Weights of a small mixture-of-experts language model, trained from scratch on English Wikipedia.
Size: width 128, 52.8M parameters.
Below are experts of layer 3 (counted from 0) of a mixture-of-experts language model. Rows are named router (the router's row for the expert), up (a neuron's input weights, with its number), down (a neuron's output weights, with its number) and show model dimensions 64-95. Each number is 50 + 15 x the weight over its row's rms, rounded and kept within 0 to 99.
After each expert's rows: "raises" lists some tokens whose logits its average output raises strongly, later layers aside; "comes after" lists some tokens at least twice as common just before its tokens as in all text. This comes from a sample of Wikipedia text that the model never trained on. Tokens count by the router's weight.

# expert 26
router:69 55 45 47 51 55 60 55 49 50 63 29 66 45 67 71 36 51 53 37 35 33 35 56 54 43 64 45 45 35 62 52
up0:42 38 56 81 43 53 58 22 53 60 74 63 37 61 52 49 37 40 78 80 51 27 51 70 51 58 32 46 53 75 48 64
down0:74 64 40 69 58 68 31 47 37 53 43 51 73 12 55 55 49 50 15 31 41 51 56 26 18 64 37 58 11 61 40 52
up1:66 62 72 61 50 38 55 52 55 25 57 74 82 55 49 50 67 53 55 52 35 41 42 65 79 42 53 53 67 59 61 30
down1:44 46 26 34 53 31 50 28 62 54 83 54 64 24 40 59 60 45 65 65 55 63 59 51 63 65 28 34 61 45 41 35
up2:74 66 61 63 41 59 43 31 52 55 50 49 32 47 44 70 45 67 20 32 50 74 40 54 51 56 43 47 44 58 69 37
down2:36 83 53 70 26 53 50 66 52 36 29 38 52 88 33 53 30 47 43 56 40 36 36 40 37 32 49 46 48 20 58 36
up3:36 59 54 76 68 60 29 50 45 36 31 08 28 65 66 44 63 53 43 69 41 30 50 67 69 65 23 46 48 50 51 59
down3:50 38 43 44 58 41 57 58 54 53 42 46 58 47 65 45 54 69 40 65 44 67 77 59 90 56 41 19 48 68 44 78
up4:59 46 76 77 53 54 52 40 50 10 52 30 55 80 61 35 52 57 41 35 49 13 41 30 57 50 42 29 44 57 61 57
down4:53 45 51 32 34 57 58 74 14 28 37 47 38 68 46 36 49 35 51 61 39 15 60 56 56 23 46 75 54 44 37 55
up5:70 65 53 41 32 44 75 57 47 44 72 38 66 41 32 32 46 60 53 33 49 36 44 33 49 37 46 65 19 72 70 40
down5:79 58 40 38 46 43 50 34 56 69 65 44 53 50 67 32 45 26 38 42 59 29 61 53 83 53 74 51 62 46 61 37
up6:64 41 45 30 44 48 45 43 52 03 66 46 41 36 68 64 25 35 47 57 45 61 57 61 60 49 58 41 52 31 52 55
down6:48 35 87 55 55 49 04 58 49 38 38 33 57 44 45 61 62 33 43 70 63 51 61 62 60 93 53 33 65 42 39 82
raises: "ia", "ian", "iv", "is"
comes after: " B", " W", " Bl", " H", " L", " St"

# expert 177
router:54 51 30 46 28 52 80 52 52 34 70 48 79 60 46 61 52 66 52 43 28 45 20 27 66 50 46 45 46 40 51 45
up0:52 49 61 39 56 63 49 40 46 81 37 47 49 63 64 43 48 56 62 67 74 56 81 74 67 32 56 38 36 47 65 30
down0:52 54 37 41 32 57 40 20 45 54 57 52 48 69 53 64 36 35 61 35 52 47 52 35 44 35 42 47 41 54 71 50
up1:46 86 43 53 45 51 66 36 32 64 36 31 50 26 73 43 36 43 54 55 60 57 51 62 62 39 71 41 55 51 56 42
down1:49 49 45 26 26 29 51 65 31 69 28 50 40 76 33 53 57 64 35 52 26 61 46 36 34 27 60 28 28 47 45 21
up2:70 67 45 49 87 59 49 52 50 94 21 37 60 37 62 59 40 49 56 87 56 39 72 80 49 40 50 38 37 47 58 17
down2:56 33 45 35 45 56 53 43 32 55 49 56 62 66 45 73 63 38 15 36 56 64 47 44 29 36 54 55 65 45 38 31
up3:50 61 62 43 99 71 18 43 78 77 28 42 53 45 55 64 35 55 36 75 64 34 58 85 50 37 52 41 41 52 56 61
down3:26 21 26 35 53 41 36 62 67 50 60 61 51 82 39 54 47 39 36 60 66 30 53 65 57 45 42 69 51 58 64 66
up4:64 60 59 36 49 71 54 28 58 62 68 23 64 38 60 56 28 82 45 42 51 27 58 51 60 40 62 39 32 35 69 28
down4:48 78 38 60 66 46 53 61 38 41 42 56 56 60 62 48 54 41 09 53 46 32 48 63 41 72 66 44 49 52 62 45
up5:61 33 41 31 80 59 42 42 52 52 06 37 60 66 56 63 52 53 60 46 69 33 59 84 44 45 45 44 47 37 57 47
down5:55 64 40 46 55 25 40 32 47 57 58 62 52 69 45 88 58 55 65 50 66 43 20 67 30 81 31 60 66 50 65 64
up6:64 54 28 28 87 60 41 39 57 62 00 46 70 52 56 62 40 51 52 91 66 32 61 78 47 44 49 42 47 53 54 45
down6:44 69 44 33 50 44 48 40 46 81 62 63 60 65 40 81 64 46 43 41 54 22 15 56 39 61 25 52 54 56 64 48
raises: "\",", "',", "°", "ature", "ordin", "\"."
comes after: " |", "|", ";", ":", " /", "  "

# expert 21
router:59 51 29 39 47 70 54 51 66 22 59 54 42 65 68 53 26 73 43 24 43 27 40 33 46 53 58 34 44 37 56 34
up0:47 57 25 45 59 84 41 61 90 67 52 37 44 35 35 41 52 53 63 36 53 34 31 34 47 27 73 42 36 50 52 28
down0:33 42 47 48 73 58 30 55 69 40 65 37 49 76 60 51 35 52 59 55 70 39 78 45 55 57 72 59 26 48 58 23
up1:61 52 47 23 59 93 51 53 64 65 57 39 54 46 30 55 27 65 38 31 16 53 59 57 40 49 67 42 34 41 27 73
down1:50 34 43 47 69 70 35 36 25 62 61 45 28 62 22 54 35 48 50 49 60 55 45 65 52 36 42 37 48 58 65 39
up2:70 71 30 48 52 65 56 59 11 56 61 46 50 65 43 32 58 83 44 63 51 51 60 47 42 36 35 20 34 62 56 55
down2:30 50 50 50 49 56 44 11 30 67 56 59 61 50 36 55 51 42 65 34 06 41 42 52 56 36 50 41 35 37 39 53
up3:56 64 44 16 41 82 41 44 77 63 55 27 57 45 59 57 33 56 38 57 18 60 53 38 43 62 59 54 55 45 21 32
down3:41 16 50 17 46 87 46 48 60 72 68 24 30 50 56 59 36 56 57 28 64 50 23 49 71 71 49 51 38 29 64 51
up4:70 51 52 69 52 46 67 41 32 21 45 45 53 55 62 52 29 40 47 40 58 56 41 52 45 49 60 39 59 71 27 47
down4:57 48 57 61 37 48 45 34 90 58 43 44 43 32 50 52 82 60 55 41 54 52 53 55 70 55 53 34 61 56 70 35
up5:64 55 55 18 38 52 55 34 37 35 64 47 36 62 54 55 50 33 55 76 09 25 68 65 44 54 48 38 60 20 52 57
down5:73 47 38 45 44 33 57 45 76 60 42 44 47 30 71 51 22 53 44 41 64 76 25 48 45 54 65 52 57 59 42 39
up6:78 48 46 29 47 75 58 42 35 13 65 34 47 62 28 56 41 46 42 50 31 51 27 41 58 51 54 66 56 42 48 54
down6:71 42 18 38 56 60 68 47 74 37 19 41 54 41 55 87 12 41 53 69 39 49 49 52 46 69 37 58 50 53 40 56
raises: "ru", "o", "or"
comes after: " T", " t", " p", " P", "T", "P"

# expert 165
router:50 49 44 37 29 68 48 52 72 35 50 44 61 39 63 66 36 63 37 41 54 19 29 25 72 48 53 30 33 42 68 41
up0:50 51 38 34 44 63 62 47 37 45 61 40 73 58 42 67 25 75 29 58 37 48 30 52 74 32 53 59 45 32 52 52
down0:63 68 52 75 40 50 78 70 27 40 53 45 46 35 65 50 62 51 64 57 19 56 67 58 39 36 44 48 39 84 39 50
up1:54 64 57 66 46 54 60 39 44 51 66 43 50 41 48 68 54 86 45 61 22 54 58 46 70 59 51 31 39 23 55 49
down1:77 41 48 68 33 42 62 35 58 53 32 17 16 53 30 59 62 45 50 38 70 64 53 73 67 35 52 55 55 56 53 64
up2:68 55 37 39 55 39 42 46 32 36 49 48 46 31 37 79 41 51 37 72 56 57 76 37 35 39 48 40 25 18 52 39
down2:58 26 43 65 48 50 42 45 75 64 55 16 13 35 65 59 67 37 44 43 62 38 58 33 60 57 45 78 59 50 50 71
up3:76 74 38 49 48 63 64 35 28 49 57 19 50 22 42 55 47 58 29 52 68 47 56 43 63 31 56 37 60 45 57 31
down3:58 66 51 35 44 71 70 32 48 68 65 33 17 57 35 46 59 79 51 27 34 57 49 79 45 12 52 46 48 32 48 57
up4:48 38 79 51 36 62 51 20 49 48 61 49 83 56 54 56 73 60 53 62 53 76 49 63 82 32 43 59 66 58 61 30
down4:59 64 58 54 55 53 61 51 48 62 45 76 44 36 60 29 44 51 56 60 67 48 48 61 33 17 38 67 30 40 39 34
up5:35 13 40 46 34 45 46 25 72 82 42 41 56 25 56 42 51 53 62 31 55 41 54 63 89 58 51 31 50 65 50 48
down5:52 56 60 70 50 61 52 65 47 50 44 40 55 36 51 49 62 44 85 74 88 44 68 47 38 60 64 09 47 43 57 24
up6:38 43 65 51 43 44 46 62 28 56 37 61 29 26 64 47 34 58 20 70 57 26 67 27 62 22 46 63 56 20 64 65
down6:64 31 29 46 67 26 49 56 39 63 26 33 47 35 78 33 33 63 69 40 28 51 45 44 48 71 29 49 51 64 37 08
raises: "gan", "'s", "way"
comes after: " b", " t", " ty", " st", " bro", " ro"

# expert 44
router:69 65 64 55 36 66 53 19 53 41 59 21 61 43 63 69 45 67 29 41 38 48 49 15 56 51 37 47 36 33 57 59
up0:60 56 50 29 38 55 56 52 58 91 48 59 62 61 59 38 54 46 55 52 26 53 60 53 54 66 54 53 43 41 48 64
down0:67 74 78 54 36 38 44 56 57 55 35 39 60 60 60 50 50 43 23 27 32 50 65 60 56 42 41 35 17 76 55 61
up1:36 36 41 74 44 67 52 40 15 74 66 43 38 49 37 76 07 69 77 53 57 24 53 37 72 33 86 43 49 69 48 54
down1:66 48 41 41 68 31 56 62 54 73 35 62 73 37 40 58 21 62 47 36 63 49 67 55 78 38 41 32 76 48 47 67
up2:52 82 67 59 40 48 68 83 26 53 73 55 57 37 64 56 27 60 38 32 42 65 49 37 64 41 41 42 60 40 48 54
down2:42 74 46 59 55 27 50 54 51 31 39 41 63 41 34 49 47 23 48 28 29 32 48 88 59 59 49 55 62 61 42 69
up3:30 32 57 20 56 48 59 62 38 10 47 18 37 49 61 43 02 40 19 57 69 38 25 45 47 38 51 32 58 63 64 57
down3:67 37 31 16 71 36 53 59 57 31 69 21 68 39 66 33 37 63 53 51 67 59 42 54 51 46 33 44 77 34 39 40
up4:32 66 57 43 55 49 66 59 66 59 72 40 40 44 51 51 63 59 31 64 69 45 23 34 62 42 48 34 52 35 87 58
down4:52 35 76 35 46 62 42 79 38 45 22 18 55 41 67 47 71 40 41 38 44 46 37 37 67 44 40 31 41 70 61 58
up5:55 41 62 64 57 44 59 51 65 26 46 46 65 77 58 53 39 44 21 51 53 40 33 48 45 31 47 56 66 67 62 61
down5:41 58 22 58 31 38 21 33 72 59 62 61 59 31 56 55 57 46 47 34 34 77 36 68 48 48 32 24 46 50 76 60
up6:85 49 36 64 49 62 78 45 80 56 63 50 35 49 57 43 57 65 43 15 29 57 56 60 39 58 57 57 45 73 63 50
down6:45 31 50 35 44 59 69 41 50 53 46 69 46 66 45 45 62 41 56 51 68 28 53 52 50 48 24 77 47 45 44 85
raises: "ment", "ru", "ations"
comes after: " f", " sp", " fl", " F", " out", " tr"

# expert 186
router:85 60 45 59 30 62 58 56 49 29 49 27 67 40 60 46 18 67 18 34 46 51 36 31 48 31 54 44 45 52 62 51
up0:37 36 68 85 54 63 64 62 90 47 55 17 29 33 20 54 35 37 63 47 48 49 30 33 54 56 78 49 16 54 37 55
down0:60 46 50 17 58 59 03 49 30 48 46 62 42 48 67 51 58 48 29 53 43 39 80 35 39 62 68 37 47 33 65 57
up1:63 49 69 48 36 50 46 28 57 58 47 37 59 31 56 46 55 79 26 44 55 54 00 31 44 54 80 50 39 57 54 28
down1:46 25 53 45 52 37 52 49 50 28 42 58 10 69 38 58 38 53 09 62 55 48 70 45 70 63 57 66 39 48 61 67
up2:61 53 57 77 32 60 64 40 66 55 49 52 51 60 18 47 48 45 45 62 57 57 39 56 66 58 55 49 47 49 44 53
down2:50 63 22 66 39 38 43 70 48 37 77 38 61 44 20 37 53 61 92 56 61 56 50 59 35 35 51 38 62 53 39 47
up3:65 81 45 73 47 43 54 50 75 71 56 03 50 55 52 66 43 52 61 48 55 40 59 39 61 37 52 44 33 45 55 53
down3:42 41 77 20 71 58 49 40 37 66 39 70 60 66 84 63 32 43 33 52 15 75 57 84 60 44 53 65 46 49 73 21
up4:75 61 79 35 40 45 57 73 55 36 64 31 41 64 47 50 48 55 56 60 63 64 28 37 59 64 61 48 37 41 53 53
down4:50 49 33 59 36 59 55 72 41 28 43 43 49 22 32 42 44 34 68 53 50 48 50 26 65 72 59 51 65 70 51 39
up5:74 37 45 30 54 56 32 39 33 15 64 59 75 54 45 55 44 86 43 40 51 43 44 46 50 62 36 53 33 45 51 50
down5:62 58 37 33 58 45 32 78 64 38 52 53 59 70 50 27 50 63 55 31 57 60 47 52 50 45 31 82 41 45 40 41
up6:78 45 41 50 51 36 55 64 29 40 51 44 73 65 56 65 49 43 37 48 23 36 15 12 50 54 65 52 56 40 52 53
down6:69 47 53 26 75 36 46 68 49 57 36 47 41 43 72 47 34 63 54 43 49 43 25 60 48 36 61 80 73 29 50 78
raises: "if", "al", "ified"
comes after: " in", " inv", " ", "on", " d", "v"